Experts of a small language model: 907M tokens.
Below are experts of layer 6 (counted from 0) of a mixture-of-experts language model. Rows are named router (the router's row for the expert), gate (a neuron's input weights, with its number), up (a neuron's input weights, with its number) and show model dimensions 0-95. Each number is 500 + 25 x the weight over its row's rms, rounded and kept within 0 to 999. Numbers have three digits each.
After each expert's rows: a language model's description of what the expert responds to; "comes after" lists some tokens at least twice as common just before its tokens as in all text. This comes from a sample of Wikipedia text that the model never trained on. Tokens count by the router's weight.

# expert 43
router:511496489487530461510507527477460534496518469501515525482497486522530472457468532452512475504556468516504456504472459540529481468522474528516486514533506551494517467505547524485527550497537499492505487508516476537527462517470494525505491500468518510477481455521511534504504499469504484539
gate0:507483502473478471521485494487473460485528497505539520492501562476507491524475522493541499495540487498501510486510518494507512477503539491508566444504558437514514475495516501501502490485492504499506478491536523483484508478467503538517411563495495481499508534511492513520530440574496542515
up0:523509497497489485514538526527502503515479484462517503501503599503502501504497432461539502491500539528527500505493540506518511493498492519520464501493499484466522491507481519560490468519501494501506509504506501507517501506494503485521501499507509501426442564512449499471504415493496490510
gate1:517467502496537468515491500463500579499505501542501503489503480501491505469478500511542496513513507529459499544509552503535500538509491489507521514502524542497490484553513502495499515503517520502517568504501480430457492499481532503499495468475495481457482490503491512464489500494516471524
up1:480498508498460459479513490506481462515499508498484468502540497478484518477500503504511482533480495522502519513409482507492503500505453493466492527508522469495499466491509516464540534513547538546457471505471526519501479519503492493499572513533517515522505470467502525540510507510501548500
Description: First fragments of lowercase words split into pieces, usually after the or a, like expl-, dis-, dec-, acc-, gu-.
comes after: " the", " a", " and", " to", " an", "'s"

# expert 26
router:505534494523461452494489536574517538500505438526522490500485522512505454473473523511485530538480474508552504523517505508527523506476509521515539553490477483497514494500496536475505495521543481535545466528517494528524479505504512491507491478498441496481510466515483538482516500463456506514
gate1:518498505496528503531522505544499501493542494472493512470509509551500494505494529482499505495509499507527501511389459497478499505511506529456473510496490533448495498492479542529476499520456483525478502506494554511515495472505505497491464501495475483477499490499503489473476510547502520525
up1:498488518485482493514512507517501503497529507500487481500519540499504513502502501526505534449482503491503508492510451485419498500468490506475504505479474521462458538505510475502497512488497491554507516479543516534507496512456441489500406501556492512497516495502476505498495506518536489480
gate2:523486500520492498529476469506473455531517503498504493550496506501488542544484491501515498484454480473495463515496537540491491496487492455435494441498476503498511491501489483491512502498536504498459499505462550497504516525521540504512509527495498499511507515545488500529481531500433498515
up2:487507522491507550520472500566583498501491521522517494499533475541532493453464504415504521505496511509494454505502525509516519487508486513485498419521505529497505560485502503500457493520503504502505499532466464491464518515507504504493505488486503512495503504535498500465466490488493519501
Description: First word of a new sentence or paragraph, such as The, In, However, During, After, often after a period or heading.
comes after: ".", ".\n\n", "==\n", "\n\n", "===\n", " ==\n"

# expert 12
router:509534531551488473505496545519459529494494468520546479438496510546508477498481479495496525504512510522499496528491467471497486529524434498529527531498510532507452508561537541468547510501485496519525461543503464546520508532522523543482498501519462527476468487530527512490497492497460503498
gate0:500504546524486535471439556497504514493462551504470490502500482472524493535514495508485509518499494500502551496501512534498508511511473496498554507550505506501485484484532571465490489490504555563507476539572498499574486519494494498525561533521503480472499459460524499544513498488500504509
up0:501502449515571501496503500511490501500524532486496508482500501509517506489509539497537501500497500532530499512485437496510589478481494467491500480578538498510557502495469493493497473447500446497501491518493484488481511501507508527505437499512502500504503529494552502500493468529500498523
gate1:502494469488538475517529514469500523492517454514518513482490499506568487613499560503501450500515522469515510503490480499504518527508550556496496504490497482519489470471498490502511506492494502521495503453482509499506582516527490500505483518494488485501496525478502545495507504503516469500
up1:493474507529495488459532494514484521500522491504482477507483537494501489523500503514510522497502546500497482496485513492495505492503511508514553487514500504518517506479490435509538501457512550537501469569443551428464514491486439506476496494502487501479496528488528497498489533520495471500
Description: Determiners and pronoun-like words after prepositions or verbs in expository text: the, this, these, its, whose, each, various.
comes after: " of", " in", " with", " to", " is", "."

# expert 16
router:478493533510522485527500518481505524469514452517489466448545579542521508490485511485482479502479486518511475520507440504485498512493489504515477519504509504509535428541522498528579537469463499528501466498503505499522514503467520487475510513496474487467470512505504544503516490489497461519
gate22:507507486509485499483487495440535476455502460505502490496485503513559509495495496469512499466511507498528503504487465513519515548471506498536479484513491496490508464538492493505488495505489497497478509462508493502510434509545493544494510511455530484512500504486515517512502524493500472496
up22:514481499511540456499480500462559508563498528510510526473499483490531497496497574473524496472551497502438463497505556492463525492503504494499498510491534503511508503579501495522512493485496533478490487520470538499482503520472472525545489491467504503465498507550481505482481518525500517505
gate23:521498509551588541467455496471476500445501555480486480498595474456567535516500463506497508503512502476498485446501486495527498532523500492580498482445525521500499501513472490495488545507491511507491509488480454433500529519508499496503524518489503510499500500513484473520492454500491518499
up23:431546517521495497516434502512511508518501516500449482447491508508521500493506500503511484525510510546494495479513442507527499452495501519507465522517507487473518464516455495493507555481500498493498501509500507519495506496500572469446550503524532510509501536510513569504513505505500452504
Description: Mid-sentence function words joining or opening noun phrases, mainly and, the, or, but, and possessives his, their, its.
comes after: " of", " and", " in", ",", " to", " for"

# expert 32
router:496492503548533468489443486521477484510486494441541494503497504501525502485494523448459452517525486512521505506501498527452505530498470496483508516523482517502528518500513527506534490531536473563495495502503493470491490543473513548518491513513487488516498526539533522499524462474514531504
gate0:471498508501499491500508504503517501576499543524518467473502495503532523498483469501480496520559484499504461472533449444501501502502474499508507470529517526482494476560512494509508507526492472504422505499508504511475506542510508489507506495524521502486513519512476496516472492504517456445
up0:554494392474476473495492497534485508501528477508496474469512520500493476519502496549500497502493509473472502508504511507491500516516472450456472501509498487472506513444503491447489480473501490507534480500499509489467496541479498510526509489499528501490487474525447482502484510500464506536
gate1:534501499506495560527505545483485500519457485509494539505569529523487452496496479492517500510484561477491523538509500493496506478514509503586519497550497528527528501495501504491476520505517497490507509496498449531510474455466555492514499524484520495496474557539508492502505506559493499500
up1:510504493506489497543497489471499503500493489505514504465502484531502533482511520498479506507514479519495525429531515526430530553510491501496495492467500504540515493473461497501524460502505465490522541494529472537483498510474499499492512510478500498514509494505535520502508487548504501506
Description: Digit pieces inside numbers in tables, grid references, scores, populations and statistics, such as 7|66|05 and 25.|27.
comes after: " ", ".", "–", " (", "′", "°"

# expert 58
router:504523479498532475514478490504466466502503469512479468472505516486473483451496487508487529504521485494542468487480488519516528496470484489505534527537505482516479495479470500514520536509502470506499508525508480540534488494477512535500503479523538509442436459538506507459530526478480459514
gate0:461484466494490561506477519507503539512476517500500501492421527499507485530502473474449462474495477466461525474489491483493526508501496451491508510539512495515490503462498540496469512489501517477466518524450503527474486481524491468496503492492497481466483506493499495531551495469508504473
up0:515505490521468504513498483477486490486449498504461503455472580512509440433554504450518468504506511500489553485457469479482483500459504499496470464499512505470505500495478529499492508502508505499523498540449470486477507526457496477522522507496496492487485510497565515527518526533521510485
gate1:533502527529498496497495522498512485541486552475500476455491492492500491500496483493531540492455494457488494517533510475474514483491497483486478483490511484504499449510487510502489461512487501499531503505545432510499480498487508492492503513484583480499507552492497569522502496521528475524
up1:504495524499496516462502554512517499489493504495484502496508519512471437480468518489440508545488507508491516510558513495497491521503538492506499486498528475476491486474511500525534500519487488521494554470538470500510493501451500511507509562502480470500471533501501497509515516475502492503
Description: First pieces of split words, mostly Latin prefixes such as un, ex, con, inter, pro, sub, plus the word out in "out of".
comes after: " the", " a", " an", "'s", " to", " was"

# expert 8
router:500554519509477457489476489490454533487519485513551452459489497530477508448507468496482499491527470527505488533496489507540503533509481500529485532530514513491492497516519513454563485490511482500529492525477480521488518510496535508479521544471482495514473480483537512496530464501495483515
gate0:504523484472512489497509502485479505439489507471446531493493502528505549485508456528518523536486476502504511538498499525473441495461495502498497523495494498494496518507488448426510476551503501464497539541492474503474515496479525497499500516479502514517489496500540499456502516516559449593
up0:524462514508524408508503486463490529522522499502527489492500523487502486506493491517501529421501482490497527492584459491471513478440509499485501465500475533510490457500479520493494522458455514507494500495480500491529501512487476486498498501492517433504492517471514510512451514483491499466
gate1:510525502521489500482478507458419526493500501509491488479512499474510511513501465524541486514525503506514497460497472501506521464517485516545572500502498518493502477511548498503507498531536487441538507501479484507502512487506506507497522539531494521447505490519526500485470516459491553476
up1:501445485499475514501500520571483495487496480595511502468493500487476504596530478500462460525503494496512492519505460519462477499460520487518516531506543491575502514463501512499501501491471494497472474503491480528509514515528542499499446504503537481464491476511585506494504501476496508483
Description: Forms of be and other auxiliaries and adverbs after a subject or verb, such as was, is, been, also, -ly.
comes after: " is", " was", ",", " as", " it", " It"

# expert 4
router:501548518535510468517506518526456529463475513509525465505502502482485499457514525502506511510508517528522473484453462508459476512492483490504527528495508503514472493557522505516503472500497450537489458506504450548483526519489529501488498497488491478489472531527518542481550508495471491506
gate0:506500517477567536508504500481509541492459497504507514506527512492488503496493501504505525480514498538459538478484502519565458492532513489521500530504492443480467460500471542463565453497548486505504504494516488509483546486526502532496436479501481530472440456519493500513514505516505459546
up0:494498476491461520506499508499498523501507481509470492509522543500495497479458485513483501516477542501477501557508511512476499472500480494559490481497471498471459510503510502506491529499500526484552461508545487490463548450473488508534477540526564505564554470503464516499511462509499536494
gate1:471542518482537426501492501500424524456491530490458478493483519499472496491515496526563507482504440509490491534501477508501497494530481537474491518479510554499498497558497503486471483497486503496489504482503495513436502487484503504469509506500461497538492514510524488476461511522460510425
up1:506496482508545509508508492488435520499503471466530538517488503468520499487460497476509489509532488495498504476504557524484482501501513493488475500486465502539499514505516501501548508483510472519543497475531496469480507504500498496499504500500466532510487501523458500535513525539503548415
Description: Direction words and place-name starters after the, of or in, such as south, northern, east, New (York), United (States).
comes after: " the", " of", " in", " from", " to", " on"

# expert 9
router:490475466532537499505478509463484510518470555506550511507477496535520509507478495483496509497497496506493475474468480515464449513467449473488509509514540518508495517513522543526562506491489460523511488520551502513499492510478461541495481489512478535502471501548527524510487461527512510479
gate0:490493499477500481483524504493505511490487507504541498460506491499500488491509475437493485550498503497499484485443492502498465489494499492470498460475493512454508500517493536486511497451510500504500544513492488511500507547490521443465490493528538481524500472477548528484568524525503573485
up0:509503485492524521512492505512527483508523501502451457490472507514553519499454492491530487473518516499502527514492478480464458497550498491495511452504506461496487495470488561494475491502526501455498502544497527536527498498507501484552502465517481541470495532496484556465510500515507499490
gate1:420500503459495472510545481488498510503501545517498521457540487497499517527479510498531528527457518516490521518525506473472483487486463489492491498542494476480500536529499504498505509494498508497476496518562457500511504543559496484480468513510501493498511423506496492478489512486504516480
up1:490501494522514478556508510476478504534536489501505519530507512498505498501493495485482500502504515480508507488478471498547576471510475459493500506459461504500458533509520562502489436512485513468492523513476500499507500499480555510514541499509535501510499515479553515532499494503499516478
Description: Numbers, pipes and separators inside statistics tables and semicolon lists of figures, such as 60.1 |, 30;, million, ±%.
comes after: " |", " ", ";", "0", ".", "1"

# expert 48
router:476486498545488486501482502516459484520478485480531472494488549509539489514493515467483494501502486537532495503477495538465486508509480491503535519502486499484523507479514548487518544525512476550505490519517486489525488503474494544522452509532503496494523512528501508505522467483504535506
gate1:514501497476510534498484546522436505519512507489518524500469549494494493466521530523483489500530488516498464488505498497491506480494498521404522494534448471532452534524517495512502517508502491512501501511531489480508500492496581491523503468474498488504499482476504499476486484540508515502
up1:484549520499495499487514449527512438496493511469562499501483490503466513488548501496496494503492514514488485533480467498502474481517514511481492505500517515514517510440497477505494508517482513495508514522459500499502504511500455436532503514487445468486503514513516509548490507486484514513
gate2:482491492520500500499513553505513486499499498507493485516547530515498504526494520506500486493481480502461506499495511484490501495497500494511505560474569490493470503514515504525500523485539450499486499500508491516464498498500494505513473501528467469492510506531503493418459485522526500581
up2:502496519538515500458513503487420486501527466515480532417492556513493506475511509513473511537478502479505538519487531518545460534518486465463498468501473470515481536465513524500468533483466493487502489498496586444523503508484509483451509502524531512462519498500508519481502501508483532526
Description: Number tokens and digits, mostly in tables, statistics and scores: 1, 26, 28, 3–0, 120.
comes after: " ", "–", ".", " (", " +", " −"

# expert 19
router:497488480525515524493479506485517496532480552510548507493469488540497493503458511494497492502482496487485429478450480537493478501485470489505531485507486511515464531510526545506538497501521441513531509497502507520525469554467495516502491515513497517526473509549544500514488478512505562463
gate0:497476488488503555486541498463495553490502511510518472485495512497473529525517481541504470553495523501504502495506505494482491486571521471522502466504497504495489520502515501497545535466526497501511479462512449523504511481477433501492495442487481490526531493500514500473492532485469491535
up0:493494513478570503497496459505492508482507486519503534493464499485501548491542489487491549504532529459482494486509521530500494494533477502498528488519501507492504465524481501508501510513496475531525500485516543519495511515527502471503525538521498487499486510485488497452506484522522481493
gate1:518513493500493517500524501500508524501500531457471463498480513498501540500493509575449519534508531516421544490500507504462473479506448482553504513501524501518495533484494496479501515469501515528510500506484490504539492503514509478510536520469506541440540515490495501495480504509528511487
up1:487485396557495500478535521493500562491514538473457493521463501485495500554521483546507520537519500493487545499472513488514546500549497454501505531494487491519473503500484487517488532507496499481497513502495534524496514503505534500451494497452494453549494493477501472506525514481561457561
Description: Pipe separators, semicolons and digits inside number-filled tables and stat lists, like race results, sports scores, asteroid tables.
comes after: " |", " ", ";", "0", "1", "2"

# expert 34
router:531508485544492491486489519539513530484525524495482495449519513533486496476509536469460468484518500476505475491523470474515473515481497520497515466512478534512481490531518507494536515486538509493476507445539531569518513473437520492497481498492483539502481468522502504490498482499513521487
gate0:546473509455526507516500500513486510490511511501502517480503494504503517481509500423532514448505525502537432500501455511502494489498480508502516500504481540511475508532401514471466511519446500489508506516492528487479487497508504474478490493467494520524563506492496476481460476499495459506
up0:500500497501508489500501489549517498549581495553497477495528522505502514487485505498566542505537501489512509487525509486501519483524516439477485483525477508492477445512501537496500491518484507549475539515542474515540522497530531509547506496520524515529505474465491485502487495486492494528
gate1:483498488496464500497461494447494495483496505500503522458504546518483488503480474488495526550480472492481488540457492476492458499485498508479500506505516509500500480468495457494515510474522497456524484501501500517427508495456559499500499495493550527500504491496498508504506528467468498477
up1:490524557489495507517470515447472477517493531428504463486500486510502494478507488532493448514497523500501498453492498505540507536543534505500529510486503484510463464473523444464496517500496478516515485541478483507494482494468499496476503501540498507519484501510528495523497499538500457528
Description: Field names, dashes, colons and line breaks in infobox key–value lists, such as Location, Coordinates, Headquarters, Elevation, Genus.
comes after: "-", "\n", ")\n", ":", "\n\n", " •"

# expert 54
router:526526468542498474470468501524489533513526567519472480467479463514511481507491519490462496501472507498522505530498493470491484516449451519545458524527485529512503467519505517463529514516525494521487513504499486552514529486487496492510514491501510543497488477486524499505508507493488492452
gate1:495478533502501545545518509456446500500497503474476501490511534559507500508491465507502481519500479506495512505497549507478541500500470501517523513486488517433497462509489538494478491499537501524479501513476499506514429520530449497485502504489558510536489457475510488476487469487511490474
up1:490532497487483478476507506500501455503487503486493520499490498503474512491448504500504509474473481517504515481500497510501510499471493531521548537508462546488501500479501562488503497541488513497489500502543441493534568513554505456490453484498539523501492504530514529489470510504437532478
gate2:442509499503483518485521498532504486516502462498511490461515501489492487416500518523507489519490532489474547478507492497514519484452500480453506499482512516540494439440465455492526499482483531501540551509507509492512500583506505492503488500483502483529518474500448474495498501489486507489
up2:509498532538509573519518515473500502559504506510516460493507486514523499498568431464524491506523485508403475468457426474504477555489521515472467504498473520498489482429499479491464500488501502522524512479504510525480509540512496504483545494490532515495531508500511523497516501549502539492
Description: Tokens starting a new line after a break: list dashes, table pipes, heading equals signs, and paragraph breaks after closing parentheses.
comes after: "\n", " |\n", ")\n", ".\n\n", "\n\n", ".\n"

# expert 6
router:497519490511500491514478518542449532493538492475484488515494531472527417537496509498497531465507487538496480537494465504513477492450485543497527518524475516530511463512505514484563508549499493535513449513491507537455494511482476497457494473478470481458500547525497514497524486475481462506
gate0:497507495500456495508506499514479478478581507497512503470502504492459512552497525507543497516498484504510500513486488500526486500515499537580501506466518501497511481568441454540490502516511502471500499495503467499489502502450498491529545462490469528493500507490501499460489521487527492539
up0:519487514534472472456520513471509472545496509498491506533521541516497522502500466485487500547492522499561491407493512498500554504473495483507498494465527526511487501503477517488507498436507495508485510489495558502463488533461461493503500537538493515499475497489499453507443513495486501519
gate1:508514496488467516481502410491525508518511513542498508500533466505493495529474500518481536491462488576483499537514496508485487496492505447508494514493484462482519480520478512497517506506525519502530522488467541489503489551577501503466501467511510518475546512479490474470502489535447512500
up1:504486499492518502497470483486494497497497493519500451493500507472490484496511500545497514480482465501470492515476507521494480500525497515515454494538544530503447507503555463506504526433404522510434496501500498502512487500529514503501438487455518505492496493505500492496488468557495469505
Description: Periods ending sentences, often before paragraph breaks, headings or a new sentence starting The, In, He; includes closing quotes and parentheses.
comes after: ".", "1", "0", "2", "3", "4"

# expert 23
router:559486483496538506493490511544489531507531494504544488487512486544492485523485524489498516516489489521498483504489460503500481467499484498528470523503475531493515498550535554460534530513520517509517508479502496539476526528489475527467483491501508522490532503495536531477513517502449515473
gate1:538464516480521523493499500501522509501500510549516485515518527550499540494501492477503534523481497528516503521515498557490496532483488492440509510496516508519507441501527476523519513476479500514456478500570483497501496501523500467502508443513510499502548506510496516501513515498495491501
up1:547502495505509539545519510506484537523509493492514502492517469467494487490508519479509540495526475495495478503522491434516491504504496482467508496483509521502501525506514415483528501444510480499474538500497575525484499457532497508514498458530510428495539497501508554511536498484482488457
gate2:502528452494502483521480494496478500500527559483514502497507476475499546495503443507519492502508487542525431505445503524489516428513500481493479498513480481491489514503504464493510498452503505515440443499534551513532467500516516546517509519484480507501489484478553497505497501503501500491
up2:512511541490516530462484508492498534507511501498501504488513495520539525497498490476530472497535512411500501524500501505499500479504434502508507495535502515532529494528497501502451516488507515501504482483513513494531494521500509587492461511530507482493455512533498505514485480499500445496
Description: Paragraph breaks after sentences or table rows and the == heading markers that follow, plus infobox field labels like Kingdom.
comes after: ".\n\n", "\n\n", " |\n\n", "==", ")\n\n", ")"

# expert 57
router:508517488514471502545512528495482503545534493525504506488531554493505481488466517478486483509547467533508477504479502492525476490523504524520481507493517464500518488491504504492517551518506510524532477535538465512522510472483545500483476506476485432486497492502540536457538467449497491511
gate0:506551458526501499498510526511542475495473521516475484497488506498504491517513431498469516521494500481465492504469500485480505495507492515499508491501538519486458482497474502500570507532500488512495469510505449485476514440472485507437438504486503498502496478506511487459498470482505527501
up0:485530468478491504515482511465481514483496540509495502499548520485508497518502494457532491526480514497473465501441526499531466519537514471498506496482499549503507512458460500451508519506489513505451520499505455541498468507525490499498503543511540482470543458482483498519551499437525495484
gate1:486474500504502499489544496493458518519485498502500530510500501517500484489539484479501551462501502498450494456495472506480446508499487478495500439521521470489486512501491517511480501524475510510519497540520561510484503547516498500442473471467481513521588516551521476510490488524515477464
up1:528521539530496489470465495499491498505513473390491487508516500514498487500462497473518500467494499552524503501487533503504531485501545529508524509508498499500491486504506476515505470512441517551512490537495499497498505482487482425506477497513498502475511501495487499465533487540460491489
Description: Opening one or two letters of lowercase words after and, to, or commas, such as t in taped, ant in antimony, dist.
comes after: " and", ",", " to", " (", " or", " for"

# expert 14
router:492490462517529517439456483513495496518540494498531519501446497500501478501475517450511543495526475539473513487467485495504474503480464548503507496507515511445464515551528518460548517506463455504513506503479486544503497493511463504474479516504527502505519498529493502481503497454498527474
gate0:513500509503513529441507495497499492499496468508472494498515459532496536476491507522561518537483579516489503508482497512469487499489485502547534508481510560509501475509420509539479536516494457508460555488462468480484455491504544513501487504534494518523491494447484499499478485466517532470
up0:482486507483497580500474464493504500509497515480543467508517504496526499476494510484498478513479501550491481464505519468495484459506496487523502495465502501540493491486529516497517483504488491497442550500481507501537431500510496500479493491512498448544485508469491486545500473487497495495
gate1:508501503522485500491490509482496501529504499510507469529507506541553523496505498509500468497539405476499499517476559541515480489389508464506460498517486482491500468506503504475525484540487464497498506515553467490507533493494511527510513493490506500500509479503533508527521492508491502465
up1:532459498518507507471477534502478521500496501502525482446495504531459492498564466520448483468449499485497489504455510498480463469483494463515474519507506514495563514480503496486462469500523514480420486560488499501493498490449460509496516495512517506481504483502530475508494510487519548515
Description: Pipe separators between cells in wiki tables of results, stats or lists, usually after numbers or names, plus semicolons and dashes.
comes after: ")", "0", "1", "2", "%", "3"

# expert 30
router:514515487502495459542489505518482508539530463503545480459513497516500451501465512509494533509496464538499476511555521531521488516465503519498532545521471482516505492506509521469542488523535481541534484520496521515524474503523506498504471451473477506459458502504481549511513474497479499510
gate1:492501448493496492468494497428508540494486472503568502517490494509503497508478482493550464519499508531485512499505483501485494482505498483486500459523499495500509484503516500514562501451505496490497452494501548477488548528564492569501512511497502500500458529504490464469499498526487497500
up1:503520493502527509532498471466531477534501518467478487478498483500442518508518505517494562484455525473486501494502499505495495537506493511488494494492537506496482497494511502464501497538492564500443496520516425499499525497483545447496557527484498498493488467520503508500490571456520491508
gate2:484470506517510512504529476490480492484542483490431475497509553481511542533583391523525481517521522498529503492495485483516500490492537465509503521493512527479541525480499500504472514471503509537506480519501499505510510501511492505498539544520517528487522562495495501485548503506496493497
up2:488467500516516542506482466473494495508511471490521492501504538548499537512562490511471486515477516494494498492509498501517509484428504498523490489485496500452530492504500511514484511481490516523486505481470489513503511511419518495470552499515505445500576531504514506497470501456526495516
Description: Subordinating and contrast words opening clauses or sentences in narrative prose: While, Although, However, but, because, though.
comes after: ".", ".\n\n", ",", " but", " In", ")."

# expert 59
router:520562477526483511482534526504507525489501522459522501484492555550520510504498490477487548463518507492477443499492472496507473519495477539491472474521500505486515510493530484478534521519506521543513490515535490522520500445485503514410509492489497512494506495531477487487489503505539468498
gate0:510505485543483512498455488499523483489525437524483511526498495500503511489497504500488537425527467567495526509525436502497515502500503501512493472503500498489502497495508511546490496466528508467540552468508514525483493488499519519507503497464500466534497480485467450513469500488503464484
up0:542507521506455514484461494507478547519502500521500563524448474477510491500537488523468514505506503513493470501495499497502508500477504474538490528480482435579483497495500499501518500518537535514496503501496503499500546501496522509499510477562529465498507512527496491520518500480480501500
gate1:508432494465501502498514457494476498502467526444487504491511495506510497573501511477545501480503535500504496495475512468472500494483494548528473495474505487516525390476486495458505498496500500442517502557511507511500485489503467510495523517472492481516492518503518516547507503516499493464
up1:495473527503506498567499506500499541540496538555522518560480404517484488533452522500516503496510504488483520506508492589503506481505454490493501557472454515517446506464475513516506526423494523500464483459500474463513470488501562507505516475511499499501468484463500512481485488507500497509
Description: Numbers, pipes and spaces inside census, climate and election tables, plus labels like Total, Turnout, population, and percent signs.
comes after: " |", " ", " |\n", "|", "%", " ("

# expert 40
router:499499510531503499520472521500499550501496515512492508491472540530516508454470461494495541516522482480557430451493500505520479483471468513504532485515473484522501506491539530499536525502523464515564513539505517550461462547459496501486530480483476471461517526524525526495498488497471547471
gate0:501475516541500502489512476498502555540481464521500501486495458497504512506500511449527485507549522494475499489552516542566505501479496538518508501498489497494443503520500502487509582502494511533499473479504501540488515500515469499499491519506494504480506503478556530495473512504474477472
up0:525532492490497474537499501482481511499531498438484411498491490507493468495456486501490481485503504509531473543529523529542498520488479592508525485589503482531503500441507501538517515489504483524508547476455504511530488505459491511495516500498517507508560501491501504527502501499489488471
gate1:449483483569526574443487512502482503516504502475557501497513497503505492521495504508507498469509493514511482521512536499510477517492536529497522548473480480525478452473534480493461503496506520507503482556500501466438518501500484496520489498499500530495500500497508488502487496488508502455
up1:537505487474516489498507504500517484529512477479527498496496496512491508491497477532494505489500495508506505509489461502519488514508499408505501493493506533514500576501527496533497493503480515494448492484551461501489510510500532538486493498531463515397524496475486512505502495491500500505
Description: Cells and pipe separators in wiki tables of results, votes, awards and races, such as | Won |, 0.00%, Report, ISBN.
comes after: " |", " ", ";", "1", " ·", "2"

# expert 17
router:499484490510528450465523512509512523477509529484505476488469528522524425526509525532474521537515447557502500524495445537521477484494483483522489547539518527493489488506500542469516495516509488566465484516506474534485500472495486533492485538491467485497484501509568490460478490498521444487
gate22:496527499456502497499494512504525500504485516506471519501476425501497394534516519501523505426522478461493508504528492480502451491456554507493491478508495465497501503546500485450533471537453473498493512506506488521497494506531474505515508472547475513492440534452470547509495492501495495488
up22:530477497505497464499543516530513509511502502498467515529507503480504503500504487441488483482490579489543499504575522514515555488507501496468519503478481496484496477474543520540444512522494484471502498471491513510518506488472501494480535505514478484496485495442470517512465470542519489499
gate23:490504491484522478484468539480493500503496496496505507460518505485448496508514571463496541583513437497576531558485504500548490502454492461494514498514542502498563455469488518503513541489510512517476493491499542505499543488506496489505479515476519483499505493521522520476484494508489496481
up23:474500493500503504485498527495506513501494510504500481475500501545496512500542541502513496466511471459499490480515526499509498502513484437461505485513485473545488434478466507543473466489496526548562449546500500504468474498500515505525487534492500514508502478499526499489480504509515518518
Description: Words right after an opening quote or apostrophe in reviews and song or album discussion, plus possessive 's and contractions like 'm, 't.
comes after: " \"", " of", " '", "'", " as", "'s"

# expert 37
router:492516494512532519500446512496493474485483470511487453448459460534546497500491452502462504518525491536505468506473476506502488535558435521483509477509503522477491507520508512510495512521493498497466516533474481518473468505494527520487503534480503546460508488522469547488485513480458514509
gate1:582491493507501491486484470500489495491536486477500478511509530540499499457496503488506536498482509463516526531558456527491478457444523489493482524500484458481516508472503490508517502495554488578495502496515502507491506515489524514496415481506501488499513500482504500528464498505492514491
up1:507487505529504558480497511447503547511509520500484507509544506511477495451503498494514483520480487520501460455475533507482475495486499494507503500500497529545496523501520499516477534461490494457502558524501476523419529507437490476502471496497517473495491483495497487499524520502582481489
gate2:499487496504455466514524463513490501480514510496499554563507542460486498511492521513515498508494499463497542487556499483502540483492559512476482523513500467521502508536528505476523531498532485526522509493525495481512536512502517457539500486503510405504498495479501460516519480500506492511
up2:519537499486528554495473514477483493512501501518450510451502493580519515501502475523463497497501507511488490565446516515523499501517452477507507429453484488491527463484472490537479483517446525471440501465452507496490490498525481480504498492493522557482507517490493536503500526512494501499
Description: The articles a, an, another, one and nouns following them in descriptive predicates, like a politician, a licensed venue.
comes after: " a", " an", " as", " is", " A", " first"

# expert 63
router:503544491528498475494519477547493511504504512458530514468509529516502508501495486475466530468517499499460454475500456480509467523510488498489488516505488500472548507486556502497540489525514514555534492517527460487505516505495497556429501469474508540463499492539496510513491481530513486536
gate0:498523497502524519477530471583489522482549484510513511480559487511485494502484501482498517512507501504505398496457485445492509581511501505502505479489541506527538497512490445514487488493559513529499489461518498489464494493504515502476496472502468512511501524516499521511479500497488434499
up0:493488536468496551559500497460479486475522535500487501498498522484499521451501501487565484456498524497576515501485501492503501539520504502497486514532505504515507503495508477463494521520475477505500435509532478510561498426536480512535425504505488492510511543484505500445491499562483437497
gate1:529447503541469501506457480485515492511450503489474497520556497483510484491483502561504516464482509511469498489528518498486491530454497495500505500490531495486485488522484484504469516482500520472472455480476492502514489507527534496476555547569506499501510538505503498474506495476449518505
up1:500533487521522504496460479511438529503503503490501494505526454487487495499459476456496501533511482456493505540490466502526514482427528529504494529503499497490550453499494507515497496506503505502489510466482502478467507505474552503456485471493475523502523514500545516506571495488507545563
Description: Population, census and election-result text with figures and percentages: population, Turnout, /km, %, and digits inside numbers like 2,160.
comes after: " ", " |", ".", "%", " |\n", "0"

# expert 49
router:519526512491472513490476533497467484498531518504555480464448478510481499476509531502490482489530470534485505514508482503480494481522459515487494557517530499488497466502531560476547521504486511483533504520491482528466487557492517513491497527502520482491525494500540484489505451500507503532
gate0:514511498508520494528474499504512517511493475514502500479514500484533513476474470503516506498500510520523530420526510491535468522504507531501500460488521490505500499510486456536493527477520460498499487513497503451561521510505499479556492553490498503509499495455503509542566477498534493464
up0:519503511505463599443523480497468500507515509479495501500471483485491494501501511512496477507554497495495521527513449511453506511509469496509546539487546493499523524523500538456488541477485561551507493477506500486518498504498491489498489514530502443539483512553544473464472483504493503568
gate1:488519499462503463461503539518464493497495501529503503465458500498462523457502516478485518473499535486507514500490496538495489522518503490525510542504475528454504498517500540501501500499473528499505501509512494486497517499502494530500456537483455482488486499509535544495503473492494477503
up1:510497502477455544484549537535553492504495474493502502509479544501527496444457533496518517454528500485521500502479524512518486469471504527512499453492498495465481500459409506496501552512500477513493494491481499491476507522463500489489492531546458480519465519454556517509540486503483489509
Description: Verbs was, is, had, been, be, became and words just after them, like a, as, served, went.
comes after: " was", " is", " as", " were", " are", " he"